Below are experts of layer 3 (counted from 0) of a mixture-of-experts language model. Rows are named router (the router's row for the expert), up (a neuron's input weights, with its number) and show model dimensions 0-63. Each number is 128 + 32 x the weight over its row's rms, rounded and kept within 0 to 255.
After each expert's rows: "mostly gets" lists some tokens that are sent to it at least half of the time; "comes after" lists some tokens at least twice as common just before its tokens as in all text. This comes from a sample of Wikipedia text that the model never trained on. Tokens count by the router's weight.

# expert 1
router [128 141  94 116 148 111 108  99 101 115 172 152 177  84  82 129 103 138 108  91  80 134 112 129 138 181 154 154  59  99 164 154 164 109 166  92 164 114 135 121 125  76 131 123 188  77 145 154  94 136 112  71 177 149 170 176  67  91 167 151 127 127 127 114]
up0 [156 154 140 126  90 117  76 113  91 105 126 149 172 114 173 168 148 115 172 230 115 113 119  99  94  86 111 158 124 153  97 135  59 146  93  71 155 138  81 160 152 114 138 126  71  94  90 123 179 140 159 107 192 115 174 198 145 104 138 128 158 169  84 127]
mostly gets: " Is", ".S", " Alex", "ros", "ys", "s"
comes after: " A", " I", " E", " O", "A", " G"

# expert 2
router [155 146 151 171 138  89 127 155  99 130 142  71 166 147 154 123 131 162  91  20 112 142 116 128 129 142 123 131 167 184  84 124 128 124 135  88 121 131  71 188 130 109 129 136 159  63 132 127 121 147 104 124  88 120 111 120 126 129  92  95 155 138 114 129]
up0 [122 137 160 108 100 147 113 120  98 136 163 123 105 138 137  95  90 159 106  96 190 182 145 127 129  50 122  91 142 167 119 120 114 113 135 131 157 120 130 138 155  83 158 187 116 141 152  79 155 124 160 131 121 231 153 186 132 159 152  95 127  91  80 188]
mostly gets: " g", " sl", " expl", " G", " Def", " R"
comes after: " ", "\n", "0", "–", "4", "3"

# expert 8
router [103 130 145 166 152 161 144 120 123 112  93  94 143 139 131 170 130  74 142 146 161 127 186 146 121  96  96 109  78  81 179 176 136 117 102 102  92 149  99 122 140 118  95 131 166 161 103  98 146  93 143 169 195 120 101 116 165 191  77 136 139 147 133 106]
up0 [104 165 112 138 166 111 107 134 123  91 143 148  14  82 116 171 165 126 109  99 139 104 145 161 113 152 156 119 128 155 116 144 186 111  70 135 153  65 185 109  97 192 138 200 128 114  81 131 143 158 127 176  62 143 159  83  92 146  84 152 101 114 170 134]
mostly gets: " the", " his", "The", " The", " their", " two"
comes after: " of", " in", " the", " for", " to", " at"

# expert 14
router [103  77 110 165  62 167 116 143  97 162 104 170 159 169 104 144 124 144 110  96 143 106 124 120 167 126 138 180 177 161 171 108 120 136 134 112 115 111 100 159 140 153 142 188  85 119 137 165  82 121 193  70 126  80 106  89 171 119 109 195 159 126 126 135]
up0 [123 110 157 141  86 127 134 161 140  88  79 114 133  97  70 189 116 153 113 172 183 103 124 158 182 189 130  78 123 141 149 143  58 137 129 133 198  95  79 152 105 136 117 148 148  90 116 114 168 122 160 123 130  57 142 163 148 189 164 172 135 151 186 137]
mostly gets: " U", " O", " re", " se", " E", " Al"
comes after: " the", "-", " and", " a", " of", ":"

# expert 7
router [151 152 153 182 140  94 126 161 106 134 143  64 161 142 156 119 129 166  93  17 108 140 113 124 120 144 127 133 172 190  93 135 132 127 139  86 118 134  68 182 127 110 130 134 159  59 134 137 116 146 104 124  89 113 100 122 128 132  98  92 153 130 113 129]
up0 [124 184 146 147  82 126 127 156 148  95 130 135  94 111 101 143 115 129 117 118 109  69 107  30 122 156 112 118 118 102 162 119  76 106 114  79 153 143 145 179 104 106 122 130 122 164 107  96 105 192 144 143 141 126 194 144 104 129 134  91 161 101 193 117]
mostly gets: " V", " requ", " what", " eff", " l", " originally"
comes after: " ", ".", "–", " (", ";", "194"

# expert 9
router [122 119  69 168 120 135 135  89  99 123 111 116 105 142 140 119 134  90 173 114 101 168 187 111 115 115 127  88 166 126 136 148 133 134 125 158  89 104 160 107  96 112 149 107 179 105 127 128 108 128  51 136  88 173  44 156 168 123 201 123 140 120 110 191]
up0 [121 166 138  99 181 132  88 141 127 161  79  84 158 138 118 185 133 164 148 118 117 140 138 132 128 174 128 133 158  99  51 126 122 137 149 140 158 115 150 142  96 102 131 122  69 119 138 161 127 164 108 167 159 158 119 103  86  59 157 152 111 118 115 137]
mostly gets: " (", "(", " ", " $", "^{", " ["
comes after: " |", "|", ":", ",", " in", " /"

# expert 11
router [ 87  84  95  84  96 159 132 150 172 119 106 187  63 108 108 159 145 116 100 100 142 136 149 144 124 167 130 153  83 109 156  68 128 119  96 132  88 154 197 121 123 105 132  92 113 121 141  99 105 132  53  92 140  83 167 167 107 153 172 117  78  80 165 121]
up0 [ 98 168 103 139 155 122 161 166 138 143  98 101 158 187 116 133 173 121 132  76 172 143 170  70 127 136 127  87 129 105 153  91 127 155 153 114 158  83 117 164 173  69 149 135 140 163 137 199 151 130 130 149 135  91 104 126 145 167 168 138 136 128 119 106]
mostly gets: " MPC", " law", "ibrary", " Law", "artment", "iety"
comes after: " P", " M", " p", " m", " T", " N"

# expert 15
router [151 151 154 179 140  91 130 156 102 134 144  75 157 151 156 119 132 168  86  25 108 142 106 126 113 133 128 136 173 195  76 139 127 127 136  84 117 121  69 185 126 108 133 134 152  70 126 131 116 140 108 125  83 108 104 125 136 134  99  94 152 130 118 126]
up0 [130 160  99 162 145  97 116 100 159 134  31 103 162 156 134 144 147  95  76 177 110 124 168 132  79 178 125  83 158 124 149 116 108  83 161  95 117 134 164 162 123 124 131 135 124 131 122 163 160 125 182 161  95  74 134 132 114 171 198  99  96  98  46 118]
mostly gets: " wh", " Jr", " f"
comes after: " ", " (", "201", ".", "200", " \""